Weights of a small mixture-of-experts language model, trained from scratch on English Wikipedia: 42.7M parameters, 96 tanh GELU neurons an expert.
Below are experts of layer 4 (counted from 0) of a mixture-of-experts language model. Rows are named router (the router's row for the expert) and show model dimensions 0-255. Each number is 200 + 40 x the weight over its row's rms, rounded and kept within 0 to 999.
After each expert's rows: "comes after" lists some tokens at least twice as common just before its tokens as in all text; "raises" lists some tokens whose logits its average output raises strongly, later layers aside. This comes from a sample of Wikipedia text that the model never trained on. Tokens count by the router's weight.

# expert 17
router,202,125,296,230,237,267,213,142,227,230,221,251,166,195,186,122,234,119,256,202,142,254,243,211,181,155,162,155,237,201,265,164,172,116,221,170,267,199,241,155,205,169,190,250,219,214,262,209,219,257,140,114,228,137,194,249,164,185,119,205,253,200,259,277,201,188,228,218,189,229,217,164,201,202,245,150,137,254,146,148,150,253,216,278,213,200,259,249,176,220,268,163,225,237,204,100,133,215,193,175,169,196,233,185,210,229,217,202,295,127,160,192,214,145,187,180,211,126,211,201,183,150,139,230,210,166,165,162,265,206,238,160,160,174,217,219,157,187,240,239,241,203,149,203,165,199,156,182,225,147,165,247,235,171,170,206,204,163,137,223,175,186,223,224,209,200,311,191,225,275,190,201,220,173,180,186,230,250,171,242,203,226,172,201,174,154,200,161,223,253,176,156,239,132,179,150,213,136,161,174,245,198,186,167,170,243,195,264,218,247,211,252,238,253,207,223,240,222,251,197,210,156,283,204,273,144,192,176,154,236,141,247,220,217,105,185,194,190,231,197,207,198,145,231,194,204,244,208,215,209,201,240,192,159,193,242
comes after: ",", "=", ")", "\n\n", " =", " ("
raises: "ues", "hed", "ated", "ue", "azi", "oca"

# expert 33
router,196,200,293,210,211,150,225,216,227,230,229,191,244,196,119,282,227,122,164,165,224,269,226,205,213,186,155,135,209,226,205,131,221,170,223,216,219,181,241,192,160,134,150,176,225,217,227,189,252,246,204,308,174,149,169,87,201,232,164,205,243,176,169,210,315,172,196,209,208,230,206,192,201,251,232,199,166,220,207,185,164,223,107,154,191,210,198,189,164,195,165,272,161,177,228,220,238,201,177,173,235,204,234,242,185,226,203,171,190,175,188,224,220,183,196,159,196,255,237,156,219,205,271,198,216,141,204,319,241,208,260,199,170,227,211,209,154,114,159,224,149,219,230,162,207,172,212,224,120,236,191,213,112,186,274,175,305,162,224,214,222,182,156,224,189,190,172,266,128,195,205,233,226,204,191,123,379,155,214,192,182,206,131,210,192,271,147,293,141,154,209,162,199,171,203,159,205,142,199,217,220,199,213,182,207,227,223,144,264,165,235,217,178,209,217,222,170,284,198,186,227,200,204,238,219,259,144,132,182,182,192,171,210,166,258,175,160,192,204,187,206,227,239,169,204,191,214,208,271,201,205,131,204,194,190,184
comes after: "\n\n", " \"", " (", "-", "\n", "″"
raises: "iet", "ival", "aj", "ić"

# expert 35
router,191,100,245,160,230,247,160,81,206,217,227,248,200,173,184,167,238,179,214,200,162,239,251,203,139,136,238,172,223,169,263,229,118,198,217,168,199,214,184,254,274,224,210,178,221,204,233,236,188,243,158,240,149,186,186,175,181,213,172,195,188,232,258,304,179,172,191,127,204,249,224,145,193,171,226,153,118,243,144,156,172,238,207,252,174,184,230,228,196,200,159,234,174,207,177,189,170,228,240,145,191,137,243,233,210,269,208,190,241,167,119,155,200,193,217,203,282,176,236,216,169,159,148,254,214,163,209,227,169,223,246,151,104,184,255,244,180,203,184,197,255,254,206,163,163,198,211,185,201,129,191,189,214,163,165,143,190,171,151,188,218,217,208,220,219,248,205,248,197,298,209,190,127,181,164,128,231,139,136,273,168,217,201,234,164,132,135,224,165,247,170,137,204,147,223,186,184,173,220,165,275,289,181,186,165,214,230,247,173,222,178,238,227,180,196,211,198,241,235,258,183,143,239,247,175,137,143,204,144,286,178,240,183,195,137,225,170,217,261,111,205,194,241,163,202,166,247,232,250,233,223,260,189,193,185,265
comes after: " |", "-", " (", " 0", " 1", "|"
raises: "ats", "ments", "als"

# expert 12
router,163,217,161,247,231,258,190,166,230,211,264,254,219,199,214,145,232,164,217,189,199,237,224,273,181,121,194,236,286,141,244,168,127,182,239,144,220,144,196,251,213,191,210,195,206,211,238,252,213,174,173,177,190,189,199,198,164,187,200,200,123,199,210,234,179,158,215,145,253,228,223,212,200,156,197,186,132,256,165,147,179,248,197,154,210,204,216,239,177,211,253,189,212,143,124,233,145,261,180,218,208,241,227,208,207,183,205,222,184,150,135,178,226,240,193,268,233,159,225,227,173,220,172,244,261,188,137,212,214,190,242,166,166,194,216,221,152,232,178,230,140,250,204,188,134,222,199,170,218,145,120,313,177,173,138,152,191,158,152,176,249,164,233,193,185,249,170,207,157,223,187,176,169,125,174,125,208,170,163,203,192,245,224,195,132,107,209,142,195,234,164,228,203,186,198,135,251,204,259,173,280,241,180,217,182,252,222,313,207,242,186,229,332,182,150,276,207,170,246,310,181,146,194,181,202,141,148,220,149,257,207,257,208,185,160,195,188,142,292,197,213,189,218,252,241,192,234,241,212,229,256,197,207,168,223,258
comes after: " the", " a", ",", " to", " his", " could"
raises: " appeared", "iled", "iling", " won", " competed", " made"

# expert 61
router,213,222,202,231,221,259,145,209,182,136,194,218,188,198,170,126,191,214,172,195,145,207,232,182,152,198,137,277,236,191,161,184,146,200,169,149,169,122,183,211,226,171,245,152,191,207,209,120,186,284,130,175,269,221,110,174,195,176,282,200,223,176,216,244,284,205,215,131,209,175,147,134,180,189,217,179,179,222,182,159,161,256,149,149,191,186,201,196,160,207,162,234,281,236,203,203,226,203,190,240,182,119,199,215,200,180,220,220,209,165,194,131,237,200,254,198,206,215,220,213,146,227,251,211,258,162,220,178,301,189,196,221,171,222,261,218,176,148,189,173,196,227,260,173,188,178,177,180,192,157,227,270,224,232,226,170,203,165,49,187,229,248,185,244,211,265,185,195,223,206,154,127,142,243,144,307,195,219,114,269,216,240,270,220,220,210,184,169,148,303,185,241,148,215,154,128,172,187,232,158,202,266,178,203,205,236,252,230,194,251,186,223,231,139,336,218,202,224,263,167,198,205,215,172,175,178,144,144,171,191,216,254,212,219,156,165,176,146,247,206,175,198,130,222,199,216,207,229,166,198,167,219,185,189,197,223
comes after: "  ", "\n", ")", " 0", " —", "%"
raises: "uki", "ricane", " ago", "ties", "night"

# expert 26
router,205,169,163,222,219,258,104,192,197,222,215,219,177,190,236,176,209,91,189,189,173,193,200,185,199,171,260,237,231,104,299,161,161,179,247,204,232,184,100,251,220,261,199,218,179,170,193,273,186,211,221,253,250,220,252,200,160,172,246,201,171,204,219,286,198,224,290,189,173,244,252,215,236,175,195,180,187,236,210,108,197,214,203,171,190,212,226,188,170,219,207,293,184,235,161,207,196,201,161,230,189,231,218,192,201,204,194,299,156,182,183,202,222,204,172,289,190,181,198,193,209,109,267,228,217,157,211,208,169,209,227,185,208,204,217,241,142,311,168,224,180,229,189,206,187,256,278,134,157,165,174,248,238,180,266,181,206,133,129,256,189,156,250,215,181,292,222,216,143,194,205,207,190,166,182,158,215,193,192,234,223,183,301,192,150,127,197,171,256,200,178,225,222,197,146,149,166,188,207,200,234,296,239,162,190,199,200,268,197,195,202,202,264,135,103,198,195,135,223,237,118,166,198,196,152,175,166,186,171,206,171,211,209,184,210,212,178,88,209,253,226,186,241,183,217,210,201,302,179,230,223,268,263,175,215,215
comes after: "-", " a", "l", "|", " as", " his"
raises: "ro", "Con", "Rec"

# expert 40
router,134,197,219,226,245,208,227,142,247,167,223,230,211,179,178,168,225,134,248,218,196,274,247,199,171,190,159,167,261,231,210,168,180,108,215,202,227,193,255,189,248,165,174,212,229,211,227,243,215,241,181,235,174,152,220,209,163,255,140,223,234,290,235,214,202,180,197,146,187,240,224,176,208,200,239,162,171,252,161,184,187,243,177,237,220,202,281,198,240,191,171,227,221,203,141,112,167,249,165,254,254,178,244,174,211,186,204,213,195,140,110,185,164,198,227,175,243,175,269,248,185,214,139,253,231,165,162,225,207,160,259,127,109,164,248,233,130,238,183,226,230,219,168,169,141,225,196,206,210,150,185,234,205,164,193,121,297,201,177,178,106,179,248,287,184,237,251,265,164,270,207,164,172,149,180,207,213,167,162,232,202,232,177,244,137,167,225,224,240,217,179,92,220,139,125,243,168,156,211,143,297,222,216,201,184,158,224,272,168,242,254,232,245,194,176,261,194,231,253,195,188,151,195,234,210,239,149,204,186,237,195,234,246,220,168,170,151,287,225,135,223,179,203,271,209,175,248,178,177,241,253,230,196,173,199,262
comes after: "|", "\n", " |", ".", "-", " ("
raises: "bl", "ball", "port"

# expert 3
router,172,205,235,166,251,221,218,102,264,193,225,249,204,185,188,153,214,181,209,201,176,247,254,209,137,175,156,203,239,185,253,213,186,197,195,182,225,165,210,197,272,107,185,206,255,228,239,220,210,264,138,295,165,132,191,160,171,229,118,238,227,204,242,219,241,178,196,173,226,237,232,193,228,184,248,148,146,260,153,138,190,275,219,197,182,194,265,197,205,198,209,230,226,192,157,170,133,242,204,198,221,165,219,175,209,221,214,208,193,153,139,173,180,218,242,243,240,137,243,217,168,179,154,244,210,119,191,234,186,195,258,137,132,172,264,236,131,211,168,232,244,236,188,167,140,215,214,182,208,135,183,231,224,182,186,188,240,116,189,169,133,211,194,240,188,242,274,283,203,256,214,178,170,163,164,191,217,182,149,267,220,226,150,244,135,154,202,189,255,231,180,132,200,129,134,206,198,158,203,162,317,255,203,211,162,215,217,297,163,252,181,239,258,187,209,257,209,226,256,214,175,125,230,213,198,161,147,204,168,273,192,254,221,202,132,210,154,219,254,138,213,202,185,258,248,166,240,207,226,244,281,195,196,166,197,267
comes after: "\n", " |", "  ", "\n\n", "=", "-"
raises: "s", "mont", "mes", "ton", "d", "bon"

# expert 46
router,208,164,203,255,203,240,151,184,205,197,185,215,152,223,204,193,211,180,187,222,236,192,204,121,191,168,211,220,209,177,177,156,227,190,77,75,240,143,259,224,218,285,197,231,136,188,254,182,248,264,182,208,211,175,193,221,178,180,185,218,142,226,232,229,177,169,174,115,184,196,164,183,191,132,207,199,145,272,182,166,194,228,222,219,176,220,225,174,230,187,205,203,204,151,94,217,228,193,169,183,199,272,236,192,209,225,230,200,227,119,129,233,194,197,228,206,185,168,154,196,202,185,175,189,277,165,208,262,244,132,155,166,189,152,197,177,174,238,158,283,252,205,112,162,191,217,187,186,209,141,162,213,141,184,130,213,277,186,121,309,106,147,248,212,222,153,138,191,135,219,164,199,155,183,181,183,190,166,157,205,180,200,252,223,186,234,202,126,241,223,172,184,220,202,119,196,219,162,200,213,181,271,163,229,215,280,194,233,162,181,272,187,178,175,211,250,195,200,196,195,213,166,216,198,269,149,228,174,182,245,217,232,239,129,165,223,191,113,219,301,178,193,309,265,227,177,214,168,265,216,205,275,215,179,214,170
comes after: " was", ",", " is", " It", " he", " and"
raises: "\n ", "\n   ", " ;"

# expert 62
router,207,200,170,256,226,221,190,127,190,213,235,226,257,228,136,173,220,200,218,189,209,216,245,203,214,168,195,259,280,203,192,179,182,184,195,159,232,200,171,251,164,180,230,288,224,204,218,309,167,209,229,137,242,171,208,203,177,238,169,257,199,219,203,296,135,206,235,183,228,247,203,217,223,89,213,181,145,258,186,147,218,246,159,116,184,212,195,186,191,223,260,142,225,173,114,240,145,232,242,234,147,218,239,218,211,211,224,165,244,205,134,219,234,179,217,250,206,180,224,220,195,159,246,219,227,191,151,213,204,191,235,165,184,177,214,223,158,180,182,223,138,215,229,215,167,259,186,194,241,125,160,316,220,125,240,230,145,116,169,322,284,150,224,209,210,234,228,212,159,227,199,177,216,173,187,196,191,202,194,321,213,218,249,165,153,92,199,163,216,222,187,175,189,187,209,153,217,176,276,183,157,241,199,154,155,239,198,318,204,201,173,244,185,149,154,216,218,190,251,254,139,167,161,223,184,193,197,244,185,220,182,220,224,236,144,167,173,149,262,154,207,169,214,242,199,170,223,210,141,222,256,305,196,171,247,196
comes after: " in", "|", " |", ",", " on", " September"
raises: "ean", "ever", "ously", "aver"

# expert 50
router,224,195,214,226,206,225,162,222,213,208,156,216,208,147,200,157,216,112,203,186,179,232,201,206,179,184,59,237,198,237,142,203,188,146,123,178,241,121,206,110,185,201,156,155,239,190,254,202,226,184,119,180,196,161,173,178,194,253,232,203,199,272,192,233,208,202,214,210,178,230,188,199,196,182,218,191,232,225,206,221,152,224,198,305,231,208,225,215,209,184,262,266,175,108,130,139,216,200,251,129,207,224,193,177,195,203,232,272,227,201,181,154,168,211,177,240,209,189,202,229,201,240,145,211,185,168,244,216,127,147,203,179,139,186,202,216,243,253,238,209,212,251,161,183,171,210,156,194,107,143,205,184,115,211,197,200,277,142,164,162,184,209,231,189,186,195,234,187,176,181,201,192,223,195,192,271,190,228,193,351,201,226,112,212,176,178,174,270,335,189,190,173,263,191,150,253,198,171,199,179,225,257,202,207,204,251,211,211,171,217,224,203,208,271,186,213,197,225,237,217,154,170,203,220,283,193,205,204,173,268,188,217,211,265,87,176,177,356,225,190,176,175,180,295,249,202,228,234,199,205,224,187,171,208,186,180
comes after: ",", " (", " was", " is", "\n", " were"
raises: " |", "\n ", "\n   ", "\n", "^", "org"

# expert 1
router,172,123,198,150,226,237,171,100,229,225,231,227,159,141,203,148,231,175,185,243,185,260,239,151,162,157,205,148,235,251,199,230,158,217,170,216,154,225,229,233,240,211,217,214,298,191,203,230,201,199,166,329,163,213,202,180,174,210,196,192,189,286,255,251,209,185,190,202,178,245,286,213,202,184,213,167,160,243,151,176,176,230,248,200,199,204,228,231,204,203,146,217,170,153,198,179,192,213,207,184,242,123,241,106,216,243,195,231,181,219,159,169,141,245,212,198,231,179,204,229,188,200,158,228,268,142,231,274,211,242,222,156,118,199,258,239,116,288,204,198,205,221,195,181,157,216,243,181,243,151,139,154,253,143,183,96,266,197,171,219,228,246,187,223,199,215,209,228,201,273,259,184,174,158,185,187,212,152,153,211,223,213,139,226,169,134,173,211,204,248,174,117,163,143,230,205,187,189,217,173,284,239,215,206,176,148,218,265,156,244,261,221,245,185,114,226,190,216,208,254,222,156,235,198,182,134,150,180,168,264,168,230,223,153,141,280,176,266,207,163,203,248,239,159,221,188,228,247,252,228,238,299,199,213,197,236
comes after: "-", "|", " |", " (", " \"", ";"
raises: "ously", "ous", "pe", "ns"

# expert 56
router,160,226,217,198,235,235,149,152,241,180,230,238,231,211,232,147,235,167,257,179,160,235,244,246,180,143,172,216,269,155,260,201,132,225,233,120,231,165,136,205,218,185,182,258,137,194,264,240,202,214,152,147,199,141,205,201,174,167,179,225,148,220,234,261,202,152,211,114,222,223,205,200,206,199,223,159,155,250,184,130,185,256,218,166,221,190,245,204,209,189,189,245,216,170,137,218,177,273,179,225,161,216,236,180,228,235,231,214,222,125,141,173,196,202,190,322,223,154,200,211,165,158,220,246,224,198,155,236,221,219,225,157,173,159,232,243,168,215,215,229,175,234,188,148,135,223,183,196,189,113,139,278,171,155,196,147,166,157,150,199,200,205,221,188,210,255,241,251,216,219,180,183,174,166,150,177,253,192,190,267,207,227,202,220,123,164,214,165,176,238,170,188,253,188,178,171,191,156,228,166,267,244,208,247,160,233,224,328,165,238,199,236,286,171,187,263,223,114,250,246,175,137,204,186,177,179,141,197,134,231,184,236,214,267,151,150,159,145,324,202,211,186,189,226,257,176,242,199,225,247,263,228,209,101,216,228
comes after: " the", " a", " The", " and", " to", "The"
raises: " age", "lav", "rea"

# expert 32
router,160,231,154,195,223,235,198,197,252,199,256,210,215,192,231,125,193,109,219,232,214,240,223,262,181,191,171,232,256,163,214,210,128,144,297,199,174,192,167,227,248,235,186,215,228,177,222,307,168,151,214,154,205,187,202,200,164,174,260,202,184,222,237,212,224,195,208,207,211,249,296,208,180,231,213,170,191,217,176,205,186,220,163,168,224,178,197,262,172,169,220,157,253,178,132,181,199,234,164,227,151,260,225,154,183,190,227,207,183,158,179,139,241,158,155,234,191,152,161,231,213,228,138,231,170,220,211,184,282,205,234,177,239,175,215,247,159,212,161,218,84,232,184,169,161,228,178,185,143,163,140,219,241,159,212,152,130,201,159,235,259,193,288,195,163,247,251,213,133,211,208,125,159,150,149,107,187,146,159,167,145,241,170,210,110,121,156,162,222,210,198,205,208,163,189,169,132,202,239,153,231,199,171,274,188,197,139,243,180,207,248,244,181,147,143,273,225,246,249,265,189,147,195,215,221,180,217,231,175,233,192,212,258,256,118,176,179,140,272,277,169,136,180,197,219,198,225,214,175,230,303,181,183,174,199,271
comes after: " |", "|", ".", " the", ":", ";"
raises: "rad", "ș", "old"

# expert 6
router,164,129,214,142,227,270,246,247,164,200,223,206,171,199,195,164,205,207,214,223,182,169,226,259,216,144,105,198,231,94,180,216,203,199,197,122,174,235,169,228,252,223,205,234,175,196,166,221,151,166,131,273,152,195,264,229,170,209,178,211,134,209,270,169,271,223,233,218,197,211,179,161,222,190,228,169,134,270,154,69,204,231,217,288,224,203,196,189,234,155,235,230,234,149,236,197,78,218,170,138,183,185,249,257,200,177,209,186,225,180,164,212,206,181,165,210,235,179,167,189,188,176,172,211,202,183,184,317,280,187,223,201,241,183,218,211,154,177,183,201,224,212,179,165,163,215,181,196,156,201,187,223,242,195,224,200,226,168,166,123,186,172,204,218,209,192,246,259,87,265,259,193,237,215,175,157,214,175,170,273,160,225,139,227,187,155,225,171,277,248,197,228,206,203,145,173,243,171,136,171,219,185,193,201,169,325,229,265,253,185,165,223,279,228,154,248,215,148,215,171,164,166,224,190,168,158,188,160,184,210,178,215,212,252,198,159,167,276,240,286,181,125,257,285,206,193,201,178,180,221,209,191,177,165,193,261
comes after: "=", "\n\n", " =", "\n", " of", " also"
raises: "”", "ious", "ott", "by"

# expert 9
router,190,217,190,217,222,252,181,160,203,235,225,217,153,176,252,118,199,118,193,180,215,246,223,190,169,191,231,265,215,159,242,166,185,215,197,215,203,177,187,239,186,220,166,326,168,172,200,187,187,191,118,162,161,215,217,228,157,164,181,173,172,270,228,211,172,173,174,177,208,226,200,172,189,249,216,158,160,260,180,200,196,229,177,194,250,185,235,193,188,148,185,201,187,200,69,172,136,214,155,259,176,230,203,91,188,198,223,227,194,153,174,176,152,163,213,261,223,137,207,244,169,205,81,257,174,225,114,171,201,192,240,182,264,164,213,222,91,193,192,205,241,213,220,170,188,229,245,204,222,167,126,200,227,194,158,134,189,178,196,255,172,238,188,252,225,176,177,199,243,219,215,221,158,205,171,254,270,201,182,256,142,210,202,204,149,155,184,143,155,209,194,159,181,197,176,235,223,193,216,170,208,287,177,152,184,330,207,244,156,178,184,201,312,188,203,230,214,99,227,256,187,151,207,139,259,181,156,221,177,294,194,210,177,212,170,145,154,157,291,142,238,183,131,262,191,214,234,162,179,237,176,207,136,174,224,252
comes after: " |", " to", " a", " The", " /", " were"
raises: "er", "ers", "ered", "ering", "erb", "erm"